config.toml
moe_layers = [1, 3, 5, 7, 9, 11, 13, 15, 17]
router_score = "softmax"
balance_bias = true
lr_router = 0.000267
n_head = 3
norm_eps = 1e-05
qk_norm = true
init = "normal"
optimizer = "soap_variant"
lr_mult_o = 0.776
warmup_steps = 129
doc_mask = true
Below are experts of layer 5 (counted from 0) of a mixture-of-experts language model. Rows are named router (the router's row for the expert), gate (a neuron's input weights, with its number), up (a neuron's input weights, with its number), down (a neuron's output weights, with its number) and show model dimensions 320-383. Each number is 500 + 50 x the weight over its row's rms, rounded and kept within 0 to 999. Numbers have three digits each.
After each expert's rows: a language model's description of what the expert responds to. This comes from a sample of Wikipedia text that the model never trained on.

# expert 41
router:500434570499489490502494459459470460513506490548534463451596539495509495434439582433498513526509502400561504414481534391425484446455540473593523463547423532549454471491489447511472518478528474
gate4:522574549504581476456532420563423488571531522524569503541472416609498460513465564514348558570493507472414493509533538444599464515471532517421424429586412436451487497582476489490546545593441517
up4:510484514503536394496537451511467481518436442580572450537455468561443534554481564599473531569460522453416459474491466415558572472543473533422500560591399485430442502507466522427459498498461558
down4:523607500537481534467430509561533466493539547458411484570445554571450477474528446520589563528618543365416523484554555578506438562449440451453512578447608500440499553522539535548546510485512507
gate5:490453463531486536437447473362520521491503535455511541559548533511518574500529408517504517413517600487504530572495503527476489438545534500476465519555500547522507461523509537390471462472489449
up5:537536464546536517474499537548481447485374596431496535432558629544483441467516422541489499527485430533497465522491542509528543595466463435486519492453491519437475429476528537535477526431479559
down5:464507465550503488492576539517455583478475488474511546563516553566451447500439533497489412536499516525475408568472492562533528434459345607399506443462444523513581448482471529552559494544490529
gate6:517493465530510523538519456476538494549541446430526419513494494533417577596471539463420583540410505498470496595511522437472547478576562437482475469514427470492481451583495432438567458503463511
up6:494502410473603465546497577401591503507457436489580542553482496483474558557515502503534571478482552512540607502552381503553411515481566401461516492440475440458470546457552482536454542507466456
down6:447434463413522463503527531405540481468536458448465517529452439526577562559434530545481481547465567527501452519572518474521587437487529539493455548480437503537602536482546499535480539494545480
gate7:541549531517540501425544445487468390462475446476595515433392509441498523472468405566478578517428469518434466480478544556475507596546493423430556412489494473578536464520474466540497494546570477
up7:524538571390476471446519468557593479457449580614418541529509412459581495490449505458525441502454585499416500528614521557435511523507472536544485460490484486500530498501425459561491509566588501
down7:500429533477518461460570464450444545442514550577399514488549530464484435512490564538431548495470453390481354527539527450558535493450492571451563503523531503392501539508585522551436549549587461
gate8:480510484534412510536577530562485517512402514480431545450357573468509542464506560452516499421500363498536439500375485439503492548458480482508505510514462519394492487485536558496491423553576498
up8:568427589475493466541513442558552424442510503494499526562492392514485462540461539573406489392536528553514462476481531437451512531560546550468428596545484469429505481495536506475440427465503531
down8:511516455404452463548364490473507459532418552498553566498501475527417451549450445520577433551546470538527457388497521406450495466424534503508520345549495538504472528464556502447523410474491541
gate9:470485383519533436447567431479488517522568491601498421531471487583547404500463453461487568528575468484490482369515495486501478433554470528467598543516461490487465481524511522541557545564424523
up9:484498534506529518411474459511541487431515603526527595487468548454570547471502548583523472490527553590452535404519481508494522622480532514457394480538487493497483490505472550426591471546446479
down9:494450493523563519568501527552522460529553469527543477536501527487544482525532509472485468479541534479498548467517346492460471495489553587610460464511583590470552477472566438445516482402541506
gate10:511424557456540572496437559498496593476475542476502497400534483462510481461463540531512601609470453492569496515527502551478483486546403519589434513402531556470492597472496533410510494491543514
up10:538438463545455533586533518574546538505455523523559517505416518461500536490613414478559490476560505451531511456530461484477546533422483473558541528533495573378480599472468502479409517525439486
down10:466549421521511499512487462583552541537563520548497481480485486483475536497402416575575403499495448534467527411437510572484492528558489458364493471512496557593468428539473484610445442516545517
gate11:496544463468480464523553481531586489493453442501583436508444523580490425482429506642490583589508494481416432457528511462536515562535543531388482539489481431497449434481526476447610521494479510
up11:537539462520535406516547443442438448521520499499503519484463508556472459552453585477562561564474574533504456465462429398478497548499491524462489442500507496452533605538502541515446487564515455
down11:447484444593440507413480481484472443524480543553466526593588479502550542475542508490601525508554546513587511534502564499503527559461537469516392517525512518470468467556482466451427538540534389
gate12:534444548507520512460525468595457476577565454549459484434516463485517453541368421509484535575499500451532514480464538456493437480535533555401488500518438492468476531472627521556450426561508432
up12:465583486522509571501352496529439465472532551457489554490523545441492411494449394577508493455574494432529582532477415437488431486514517570434492506492563473492531503527476523452549442528521393
down12:479488477472548502491444490604483470415481565507476484496531472539446467470485511521422544430532532581598505433481411573542513528591520451502484478513497549504529571549523458518515574522550548
gate13:440460538576497543483587461383429440499414459538514492457443472435489620471504482500521469504498436464447480540479542540508531503441459448468594536469500439397474479554549450502529547495515471
up13:414526480431442526540514588445505504472428512530504575403405550392525474462540531503492497520524399459515532514325429492525492493460465458583568491371541512504517509509568496486533437440526522
down13:549541497494485479549557538488572504485528542503412522497586492435500499481615571465513470520470576548441490501488514485463462453526444497420493487417502568455505559559571542478526453481461483
Closing quotes and capitals. Closing quotation marks and parentheses after a quoted phrase, and single capital letters beginning words or initials, like P, C, M.

# expert 44
router:439465459463506530547565451508442516513472463444540490581572437471538448506434521459500503640561492506499439520545526427442486482497546449457462426624440402519474451526502516509397533464535496
gate0:494543430527591452498501464526531624492483443519574390468478460543488470507507445402546448445601540555544476446548487507484431490483501589524524501460501511460512502419580579425437433533474502
up0:501535493540538494491471458527497584441450521505554578450422481489480504538575470460411482515395550532379528492463522501486557468526497497491397597538455641439495470512473481493505448494506620
down0:454546490425462562592547507532527447485494462379476513593514383438512481517488554421544479517469529451484492518417556374582520479545518443454535488518467458548506450525475453468501602530426486
gate1:478498493446558478437565453602536564626463479558574413564469442490460454536421521528447516545633488511410497491585603442425500553498477476461514513567429446415502553526454545575472506547496513
up1:564447427445491432441387477485496607448565546431590460415601438477541468500454510489529531528565551477394445587488612486538501451467551456519558522581416477468458473575452455441511531426454526
down1:577495512547575546507517517529513468492565460580443548555535532493541475496574406464518485475465484471436535580414506518473478588414578515568625537529581518523468633511542435488565390508485524
gate2:497558491554444566591478534452436520507566409410466486594547471468504513461496526548414447472580472472521566555531557423472490450464490497545481457605532455507517419508462488458493493458581555
up2:500567538545477559575440561443408549488529455409430502555547434433583520450527519555424473486578468443534567523531521442533507449447514516524452506519508504537481439513506502514498587431550556
down2:487438461500478479543500491589435542494480512497572479571541557540577534603500415481599501460470472480441366473454545536519445484477550518493521465562443437429507556564462548554526514507420515
gate3:608493496487578391461493407482491496472580445551497544485463488575484504487424447520458562585506505492425366498491462513453491458593497446488568489514603464447508562508356499564534576445517506
up3:436550488598451459525494505543484465544454540519467520489407563516453580487472473498579506533405543572457461516559523518510416457453473628526485498469440625453434633439456442512483480501497460
down3:485486584470499515498555442535421506499529471523511493517446565491572504434571451511560374592530489446509475443476604541559525469454562516388540547488523480342490549450512500495352488460474593
gate4:504551490446536393435564487493445413519465495504466520588454543545504569458415485530528565624442494464372485554484508529490521520477504514490467568467406473500474503522436506557559529490450359
up4:508526478515492543533547525452513537522602452520495500437509568545464513532508596496544538512471452496587494556524549427480474423481539455495471468504484510489424466569513575431551517504528628
down4:524508572406525456462458473525564568479416565512534487494472541542489524484482518430499526553482507467466494571536417533464405424497534469487546523410526558582451589525470493572522567471504534
gate5:427490472587567494529484502497483579444514475540478431442511482462533615493518402511540512482459492445500475512585544513556597462519440373465637401517525539518476542514415444494457462479532507
up5:626483496525500487487403517554517496426470582476502496591536497488435538533576486552488543437532502519452463466484525577466442482501552617477431497487441501463455503469528556508442477493484517
down5:554473546528454596460525553559413436404486482478572418575485484461563474418492448592510472556500527496499438499421478508538518436515489503402554437460526411589534505457473497562427534446544561
gate6:532422513521467522567534483466506484527430514505518523543548453482505441484453528459513523558394429575517422526446561436560515465489529484447484472387492475423484444521508528478514518514457532
up6:545537490495511497543450516548540499495483582546450545499505538643468485473503445545459500446388594340536489543557449516480521474568474457533519518442530452516525515526459512462534445468568488
down6:527535558452594531514477528589573425522544535448481485432480493459594448500513522495460564475466495559530536524438538516389466475373611427513549547531469515491520437474405507439579491500563435
gate7:550500449479521537445471463446439476546466528557519529473475559557478494544487508506440497553519522451494472518592508449438409550425526405470589513499518463554496444543441483557436417442461492
up7:491597444635509563537506552412485467475519479542538452488452528496526510422509580506480525486391599501443527483418481513561565531508520539549567496471523542505487466511523579496436480529498500
down7:565489479578558503541484480473538498526444544642349499647548545480535572415452582452455559528515595543544497483506489438605516602454520454516404570510503480512500465534511499453506631479510512
gate8:544472445498497443482554447485473402570498452575478445426509516535460363476412469492469572596451499470433417449464538420441537536514502451398562433550461435433466518560467484543481522522430472
up8:547454492618524530429422535508465557406513501527501526493386476553479625540531466481540602524613458609476477496438467556446504523562444486565489529576531594467551499487525521543482502447657453
down8:520474505509497432485567497398539544519586543481483504519402521609581476477500527522491541523433552473507478490493447572505355613527469473562500526505536421463536493548548482495560469438515510
gate9:468520484505531570398493514542525499489487461496549510541504396517458520519507498454561514515514501609500503522461578452468528495467438472539430556494541483469574437555507562469497455523425484
up9:478525492550395527535477410583479532543506466512492533442573347468497506528481491486550486458557493527568521532471462493534505488532531623530604396490469487499581494530427450538522627547498521
down9:533347525539569543514435541562532519477477511458463380437478512503451560522503498512517544440485519579541526529542469543556492495531441473474502530566479552445416446542478426381558482602519478
Mid-row table pipes. Pipe separators inside table rows after numbers or cells, such as review score tables, medal counts and election results.

# expert 15
router:416552520524464525511496516470435508520484476506484503395523458529538467428530436458459505442438577556551467524497473567528552532458468569522515501577531490528532445483493438441441584496549524
gate4:526502479415589443454541453559510491523509532464553487561431507514433476544488543545473572561583439518454422466565557484454417467562560441416466460481481495402414581561492560485507478554420482
up4:447547467490511529480504495528415442508579501450556516531536471469470522496490564466587400514544535459480485442606504463531442589494438448527474424569423494503465469525545593584515501563431530
down4:531398459489574554580451449422510437583556555499426531445483542638522526562477522547469540452553436492479527413539553514474479420560537464573490632544492478544517435500435505530460465487547531
gate5:558470511466517451477550447477524554492555569449561460574406577517412609605446486524462556541576456537502464434508529473449446502587511441435458459489506500413463534439550527537525499522433470
up5:382489454454552507502579504418572473503605546518503490472520572464487456439535461528559513473462447418541467562486544549512517441523533528418395550510576450526454491444466421483430493488504514
down5:508504552467537474510506525449464575548507658534510442566441515518502492453453390505568479528521615514499502518459455438503598506466539582514515506499539478525505480593507493410440544485438420
gate6:572462384458525457474516418496556464544536556438566528557454457529400458559474565526507567592564474502407436475592496450471460479541633414423535465498428444423447533565427539431522481516449487
up6:560570533557422483445360503540568522510497600513489490559460385456490404512587463428546482476473518457532559498497505540530473478457462520518523406594454502539549474461422476545484508537480555
down6:451427583564539524540493513501547562477465533531507527450517466380567556442553524565429563498535554449492496428512495492523579498472477426475406472342432561455476548546455471428476429437547481
gate7:589463483375562429498514448468461459510529543472562501580442572537465434607469564545470525524556448476414427450468545431467461485501599454420442464441483437441430567531464545525633456503425441
up7:395512633468518498508511463587514398496464578456466571505481419502464484510555530394402498481508495502519486563440526509546509507549470484568577468470404465538478484460606511554482540481490570
down7:428390596381497506458499563601523451552520505543477488542526530490584489461448491484476528428451490543448414506538443480481377549458589488507451448464497496550439424524543414523528484463484437
gate8:516478476395564460474494441546495461502508517503553474555480495505439466565444561542499529559576443531438425436516551464455404458556548459429472493503494427426448558498456594490527487516452475
up8:429456487507518567502614502438547517468462582472497544510533573580432478500560567435555563519453468519420453457467546479514563410466602564513532485488555534494464617495478486527450563473558490
down8:548451444589449485482420527484480374545550472482487476511496503492437434536550461507497497588590510418537468464590579499528548421456465498425444481501550495544483542440503520576495484444489601
gate9:583537458422488439513532430557541525494549516429552506535465473557444496559479566550473548512559467601471458479552603464431460451549524489448487472451522438429456618429486555490513526558447435
up9:451435513482511485438522448516555558492474599525589509590543412502506450545469443410463583538492548606525442509518489451531487485491496434455573535543432498430465527487465553480526484473452497
down9:467504437490465513539499469534536503500459504581441418461473518579527522511474557529471539482459498521458382491495504511560541515482503547487452512603535487564430544527552397451427571481457481
gate10:600443449444527458475526499538436491585469548454519460578483562544492456497466594538472566586551455527412453485571527453415440454569560533429465542437504446425461562575574597477515513550439463
up10:506482458443545417393597475536513476490466541576551487540493552510502455550510523436545524467511501555528447490527466454384437416495468476458461508591431584444477523483546539607482549578468432
down10:427498554483549481570506480543511523512487549517544464458513501495446428506492508549404466566493553503548557421402362457501485481387467588555449542487388523409481546555492478387510486475555468
gate11:550493457411573469488571448526558502514538520472578517551445511532382449562491594523507554565558412533405416447534527477470480460545580471428508460473443392424437563522506546490526486536443496
up11:568539466510494487545502550473504488447545493606533436556507470488430519567476547527528553571583491548489483542434538514533490421574493475459596454429513464450456539371547509483529494505502497
down11:553439485510563503538438471477536452527460489586531509505469537564528538524492594523504501519457561585563446502457511481482556435529505462525568484471480453458449501414518577491529524452559458
gate12:520511461489525451480490460520542494583496535542483520500449530548456460594472553520553505546575409552418463481509494503456453409537543509490469431462466431439484548511508571542531481605379469
up12:448485501435528501466447510547480486504535589495581370619496514499570427523532482472411587525568505476580503513588536526483445600585448480477566496506501531452396510508451407499529521419541552
down12:504501542532511499500424357561514387504492575430509469528572424448494477453444461481408461418526526405549537410450602540510521509474401596519492506472531536458476442616410513428555437438513494
gate13:550510469460571457468506438585498544522520563491531478541453472530384416557442560525460557526539429492437427465539539493428450487547552455417489521501449455425453552548433560476527445514439533
up13:468583523525506485447466495472529518459468462516446501499521461472572569438518513465516517480492532554595489482412507504531540497380467458556419453528575579531572500449532439510526482473589426
down13:515561557510511439493522494496595569516510505511479472516411444540537471547576478475499491577485523503501505532500556490478431389444531462477437448577532421531548493567543419482444513517470504
Commas. Nearly all commas, including ones fused with brackets or quotes, after place names (Zanjan province, Iran), list items and numbers.

# expert 5
router:593562511448616494499487504521533516500513497425435481524456593516433509493497518501525464525534543536440497484451523511429464530575487603529428482477522510492503520493546510590545443536524486
gate0:530459454543511524458578489522586497512560564456552456464454514452508443480439554465484509501425474500507513541578592463505507622479470516514549508534624445527480509529496529394469581484482525
up0:459567518456522542457464591528581533480532447433562461536548552568553471542513462518400429466502494548576525564481507516439544477478600509593569439496516538474561436514555681497633511409547540
down0:546577462492492534501504506529568453575489535489356535532475498551555558500447542402572530545475469521520509528420524510512533443382465520410400476436435517424525447564616468444495576534537525
gate1:490538492531547478526447559502470486517453513489454516529455558385411538577488545428486512537428408493535546501484533594480533529481443477502430474523458585510514472537487426507546546490495641
up1:495486543476542475467519514462468493495574504542528528519456534486414554473462477514505550459445571555514535471553530402506520432579552461549497557448563465464547544567598507520487540451402451
down1:562592409579462541440496520453491584532531526401420551558483401494490499474525507418504503455529499486424455490515513483469540554473542525506456447480521495502449446505460498592448483461497563
gate2:443477568527506525486458533475483496475537471464515486582443580531511513517526384554581461466493632417461490509462519502447461580492515445532514457557510512535556474569462492562491535504434569
up2:503462505582391449526525534480551574531473486401462536489493498412469475608548477432460494507469504522525473531472531582426518483535501541560585502506520464538564558442469425512453528453451506
down2:451423471450473464513506559495488505456548527550485514575510439374537494507517403426569576440542436499470469563463585458569434492451500584567488516524523468515494451435474501494583558463576587
gate3:440522408525394497523573484429492460473474457499529428502524477505534495440568532450598534512517539507578392432530514570472436544487517475482501507481475425460450464536553568427430516519397563
up3:523552536450530517496450493535570442496522523546475419495533484466447411504611430559432612547435397504507506550499465438501490457578525561504547579585518542416465534539355482550486500628486505
down3:547539620475471489536511478471480491504547440478421497425451463454476470463507475576530497569535431488501456399409512605484497524474615499554480494483452534480467483493516466386430447600522449
gate4:603584513458569524406531480525487561554430517520527468587492543506432474530427474459524492458532584514555497542530536429434498596525526532381537504491437528509501378542499525409508545413435543
up4:537482585478451607443497499328561565449556535439507463547510579497446496480440490493431481528513570551417427493432487515592668551475528474429516485471453490561485496449471477461550557429565530
down4:494510486457528487487571579543466475463555414494538585546571490497505438464558541533536501644467447546504527397474463462458457568413465619512428495455623559518466372446481541464512471464447466
gate5:623561525479592595451495505478561537392532440411540475428483452549429507629514527516505465533531546440476474475440504482557520506529525470493469509493516519519566529537493572564471445497537583
up5:473541502420443481405448463532525434535454580460501424529436519455514515491467481495463515493465426522500533520473508509368476502405475477482530565497464489475517471530576478497563497496473515
down5:488452463406488553620563461437509564454557494568498521556563472520432476515434539553409525474565569607498512517419487434422523596556525529486550516499572503514409557498475522579416504544495429
gate6:579469523560466487428538506387580491471517524478478449405556534494493501514478503470527517535432527527489488457476458502486486490551542440440477466457536484513545541494467449520595450611495534
up6:477522485471536529455550494445401450448505440545578500497554545453479570460432475517428543499581557505557497457428529480491448554490485440468473512495524479521496520485432458469481520423548345
down6:547488479523476570447508475483459466438458517467371557446460484477485485411473496463585613487507532523530555447468495521419552495614460510494535475472503503466463512441431547546511543477576550
gate7:586550427539533465447518449360527463581554508501438442495556566537485554553546546566484495566490518553498573482541557529512568448556550532353531464539455530434522589501497511527502456601481477
up7:413555475527569466511521492530496514522503510512559484516428575525518525513436486575490468588440522550487514482523547446474603459412526459480461479527523467452414421556487476547478521407522539
down7:581504474508480419490494547565413461509486545529590504494459445483412551548478488490543494691479461451479493553424548499400503594475536532536547540421517568535505398413541580534463472533471511
gate8:574477513467523482466484483488519405484467481496426544556411561505550519624549548508477489553457438443540490479404474481461530439493458576488570472403418518546462428434560418566472486473558528
up8:456576515542502538561486424459521370499471511479460497477577526559548429511556504581463533475454431541459486453553501511605538530471501459412443483519430477473449443478487398480572472439514449
down8:425426477454440530523464679490508504526534475468526534484392465500525524419456489537491489476491512438544458391531536528479465546533610525434564406452535474421495544450536556492512395538511528
gate9:446626523448520636485495497456552491473487570529402573500447480464481520528492542404516544430460432545576492479486499542439525531539488489525473494434539549474544556482574516497504516527470562
up9:559550498599492410498479478527543543437517512499456539492552614447483578472561553499505511494486486511558588456430444572551497463537443591520472555486532529556617562537614431491517449507571556
down9:392481542467453530495461575472497569531510498487522560516475512454550503468487472496498506469484510453507454507572434505565447483473542534479430458497541627474477453509483564435479546522399443
Infobox field nouns. Common nouns naming attributes or things, often infobox field labels before a colon: employees, plates, weight, building, Coordinates.

# expert 27
router:363501463516516505408473475462547390506525476421445564456500584519556530544501488474441508425494572522421463523465445536563538415552468537545601482581523498496502521466468475501514463384514547
gate0:543465428487523422507557448518433531524515534549564390471486458505443412470478563525504596618560428513444417442552508426484481576513599487467485517527435447480435527550435469457518548538448480
up0:542465602473452450505517514473553445549422557459537564478435489468413395569413496495530553493537569461526435496529535416515460523497579521509484511539392423430475584521532515487468438506489563
down0:487389429479465366540512488564437342445483561481506476533484508614487564507513537514471571575460415553462444491486555585560443503523466441452545545533473393495377478516613514470542444512515541
gate1:545475485538601478473463440494409526394433541543579490563551513525501567459550562459500524561553557544470449518589511556533504489483521436506449482530518523517472362441457568490460491527518459
up1:530620411429564442549542485517487464555608587598564437547497549517497472509508464509466507525480445568550496470527574493516477499603546496438540445540434510487504553521505565524556591577443549
down1:450512483563552491517523499426554448415485538460529405505438473531554460579522526467539499480469529482473521526455487521433523447506507488469425604381428448457518495596391512492471570497546531
gate2:470381499569559463359548482536475424542398489525479543491625453562462493533507503561569445465528524559466488475531423515492505524491582410508484496510530423493410471462519532606507375491438546
up2:447506515526583518480477484509454472404509520440553533466608504562560545480508572493507478471471562478456503525415438517453455541464530508527487493541677507440528446472470481524444470418580447
down2:619482571537540508452497467454537574486578447599530599523489500583523464458534490426455504453504519489469534486405424497448447470455400516534514646508481456474434485543565501474562498525529567
gate3:481625506502576442507504530441518562501487441497514459448484485576537505534531431434551467459548523547481433510517436517533434512543537611514590548473597610530442540470559564596482484449515525
up3:447564489482507541464456502474564521563549561387519513452574457498570490467418471467561433508539521545427489465455486456411473499550473564473536538575414567460522494469465512628462474495530494
down3:474560555440489427449532542564483585440502466577505567456516428533548467635507484450493405415408481534474452577496435465469580535467519500559500486547542508633512466520519518528442481529493573
gate4:478499480514568475543504467570551573484540410454550475511562491520481585510485472441535445426490512583423522501509574452538480562485551578528415471559486520521483497432552524529498434515428450
up4:588537478469451472515548468501488487524455526511491476542478509521460521532511544480459577545499566416524467467459517392472543469510517529509573462411471438442534563505561492516483516496431550
down4:489430529558580528446494450483532490499552485424508577513577512475554429490478522500540516496438504492456503509476603514451454493429534458579444542622527445460460504534538541467482559449595532
gate5:558541457432529440535549356575489485522494570529542426489489547516457531546444476598591528583494490423475407468527572414455435526617577575434614577464466418480419524505464471581487509510590526
up5:474564501575500540490540481494440538502529498517558479508558475512614524496514493560486486475407489459519522504460470490476517522520498405449502496568476497549528449506476495559481492484480467
down5:460539536464410547501455460455459542504548463482509502497522602454467501430440427473581558491494522479524541492438559460433392519531447447452423542472507495543524479490480529510483545436547540
gate6:505473466431481435502503490586473439637414582502590419471580439496586453504495558552490520516544471426436443548572570492481488609636513473443508508495426476481448451594444540471514574540463453
up6:474447520411525464594552506453484531466571354530462524611450585607544527480498516498443550532510545466489484522416507456518589449428573515480492463434521452535484519486434520553510612612542422
down6:438509592414521550399496504564499496552418508394474455459491488501535490484462512463505458524478471482572576577587439524432407454455455494463466462540507504444514533511583482519519440492516543
gate7:520504493492504470462542439518481457506472461552574551585524512590439447586478566497516546512480437535497465458441547489462425534473573559485496558491419459542482536519489550504512533543505501
up7:487482397461413482557478524484546505482529480514454482577456548452436588503501448449530455468520533483470581579535579534428424463479461474547526513465554540583471557445429600504578463520513525
down7:558423544424495503424486570480476516623537482508493502474459470465524426420492502503491523523509486525571569606512535467559441483464489473461530532505565556547565472431551499597561533556514478
gate8:475527535521532482437532499537437570523362471496504454424537451543437504492435506541502497496523444554551521500498552557506482647569565460506562465474486484521475466476460564533470523501515508
up8:449545474478576442520533488576477409544449524593549462569356492573495474479504501436484556526514523583503482496509500482501590502430551387470595515482547395600414482524471497543491544510452466
down8:498543458558588402553513553467433493537473555521547549432575521468523511511601494514460434484497456517488488526564467486556527415477468501432470483508489506537529476487547548513547399522467420
gate9:510423537462652481475531487510518454486516496487545491494529492602546406530410516528388578580512499515485525561439515448486463533530596421453489542427518522509443537509470541481491539441474549
up9:511524527537481604453501550570514430562476431589472459488469508480437472500449485518550591517519449451613528601481488534544544514510443501494506471539466516483429516530435496529513475541468470
down9:543523504454558423574485439478526573498469550484514587487506555477507527432599493574495531451455533583413547424471590494459548493544467525516579475488594486532477478451440497566519501508495516
Digits in years, figures. Single digits that finish years or numbers, like 197-0 in 1970s, 201-3, percentages and table scores.

# expert 11
router:434453509458464451496517451544543413451540458416557414477498507518585458411487416430474495486544469461501458456501520419484435546505494475424497417601484462528478478423529451539559549532522542
gate0:535533467392514567455583532604530553586489438652504455526474494564554487461461512503503537565534504521555487463465470527440526415462381471531532520597475518442459525474457584472496379567428402
up0:550533489491461461511567518414438434437417544472584511413497596455520484506488590464551515500537512464477481459497466405555467361429533423502439533406493476479471538480539443471493560513463527
down0:481596541499513470521497406528471422533412432609521522469486503539511471491470534474474447502550520516534457495429469475461635491565579474501545485527440498555523491529438508564425542483537445
gate1:594430578480383582514516524493475458433479560520542542452436590472490484550563534460433544506507463443509406449410496465440543496484534504498529595458458499478499504523461484495460524614481626
up1:477604492475504554494469508421495490463528473458526497491402521507549553602506440535523386423495517486607496549457482541511477426443497436559422536483506557595543411461568538521567487463488530
down1:425532391450540467476414433516474430487572464481484445497487520504556554493417522547521575536518443487551530431479497499473481476537481473538519597525477557520468558563535437464554577522491459
gate2:536596515513494509503549445472480540523447442437521493616506485573524529551487452530536465435511456465461501482442567427442506477494510434488391448454413484529453425487566492535487483417501513
up2:475480530503514366560534492444548472446447585587485521436423592542434463529575560564512521482499470613503528514463507502538434557655485544493557549539503497473590491489525542537471487547505582
down2:464545571459486478477480522511480370487461479510491471562467400439525436579507478431506644491494511490435470479534479483411487495389388467457482474467492417480490395503482463593501472406467395
gate3:513584553534482491399484437475524484454508440490490532552565501474520433553527471473522474499362580550453488497507590526530514499384489444527386403495496479511516572569476423470578600581589442
up3:475382498497436471499495494483466413530466476537505425448532538514477530556477519511429529504608544384497496510489409464432463601551611406462571571494543488457428467549538561545437472430469583
down3:467605501533458491466549418391475435503464494541435582594491465485535502570506478495558482497506508503523485493628507565517507498571580512613460520407552502523457464487444546466567516563555469
gate4:518471452508386444495558465507598539508483509499401531486464521373487495547586540542542422492438549476507558527541414558455423452547524532466446535508521539521534384438549424434481591487537537
up4:555465435484510452492415499463491465534508499528486463506528534514424523511399543522509547488427580518441549419469466541527523497523553519443499506548481417461479524519489531533474461483552519
down4:509513389504480534549553467494504536582505434553419498496448490383536477490523466503563476614557437558499530473511544503437402454439520501480526530422560515573522529476411529500486477479534504
gate5:500533526422548463438529491515575526563443480548511575371389526463571481502461458497528502499462535488518573492554606533499463462418450489485525521545505482539521448500464478525573521442437411
up5:539485539601489480487431434531474536560460555501522560507386553449405391539419539610510564479567532460554438439423541465610464487606507441512591593645522521535505512452547511490502531501419570
down5:538507541459492495462525528486557518597462501572449446382450579549586589431498523430495511504480491504492469526422565496388447460464551541509470500429561526500559503449507495513500546545474496
gate6:540445546549445447462575491450456436558531454587528473482486467429472431559391517504451507548538489533467424478487473469499640504539534486437515447522415442406503554543454480404487533571434486
up6:502484545513572521509487501463543566489668498489431454484475507519519478551593488449530454519464468554496489545464619492523486483516581481438546568512464505569465451464517496400560478453522458
down6:424542474521506540632622522477504454531489483547390531541542475557584421452598530467504548465369457543491529355578470524407462470472479515554534539525552463525439480495561586517508432494556576
gate7:503421438500509469480536393561500420524567523503498479490453507478420456527451505512492575541526523489464383487561497505539604479502531424503564495541546402452422458527507481475501538528456505
up7:403401487455395563397567515565515471517559518478486594512422466453638545458470507460586490474463545492529553489513437571604487478466433513581564559498571490473477465539569520593550474477459491
down7:421532535525484497470566538544501448531477510564563563467574503491434503501389490503503393572548594416483425445501455509419542484464492453386467452517485556557513527561532492473401555466480505
gate8:570590513453472453511553482539527611487510524482533513565469563519500588584555491579593538480478472490509446478542520476553531452584528445499396441379562477519447555507477463501373486627520453
up8:516474502461520516500482390536491453529475514510626478450421473473571449482476511524413503536408468486445442512478561504427581558484536488512530497519430490530491495501572547484512518483510535
down8:534539520410498518499480522512543486520509541530515545476573367541536514483452553470444502510529494467488503519596509581568425528425536505484487444434500514465602543454457443457558521518581465
gate9:356489536467529439427533529485480525483398460398555498554570478535468545528478511493518530525528540529471481478531456434513466506564541513545509483514505574495588505521567458539589459530524576
up9:478535561511423515512503577542480466566554402533416548361506524492525451524470473533486551569627414530541465459473510498386520378434485516450574541449541419535493530536432498454556573541538452
down9:521432428497468562549531491514486563606481557446531379528511512487522503454505484536446550525463534475511538591465477546410537572620579514489490561519535445485457498483522481593494478466537555
Word-final suffixes. Final suffix pieces that complete a word, such as -ation, -ity, -ism, -ing, -s, and last digits of years like 200-0.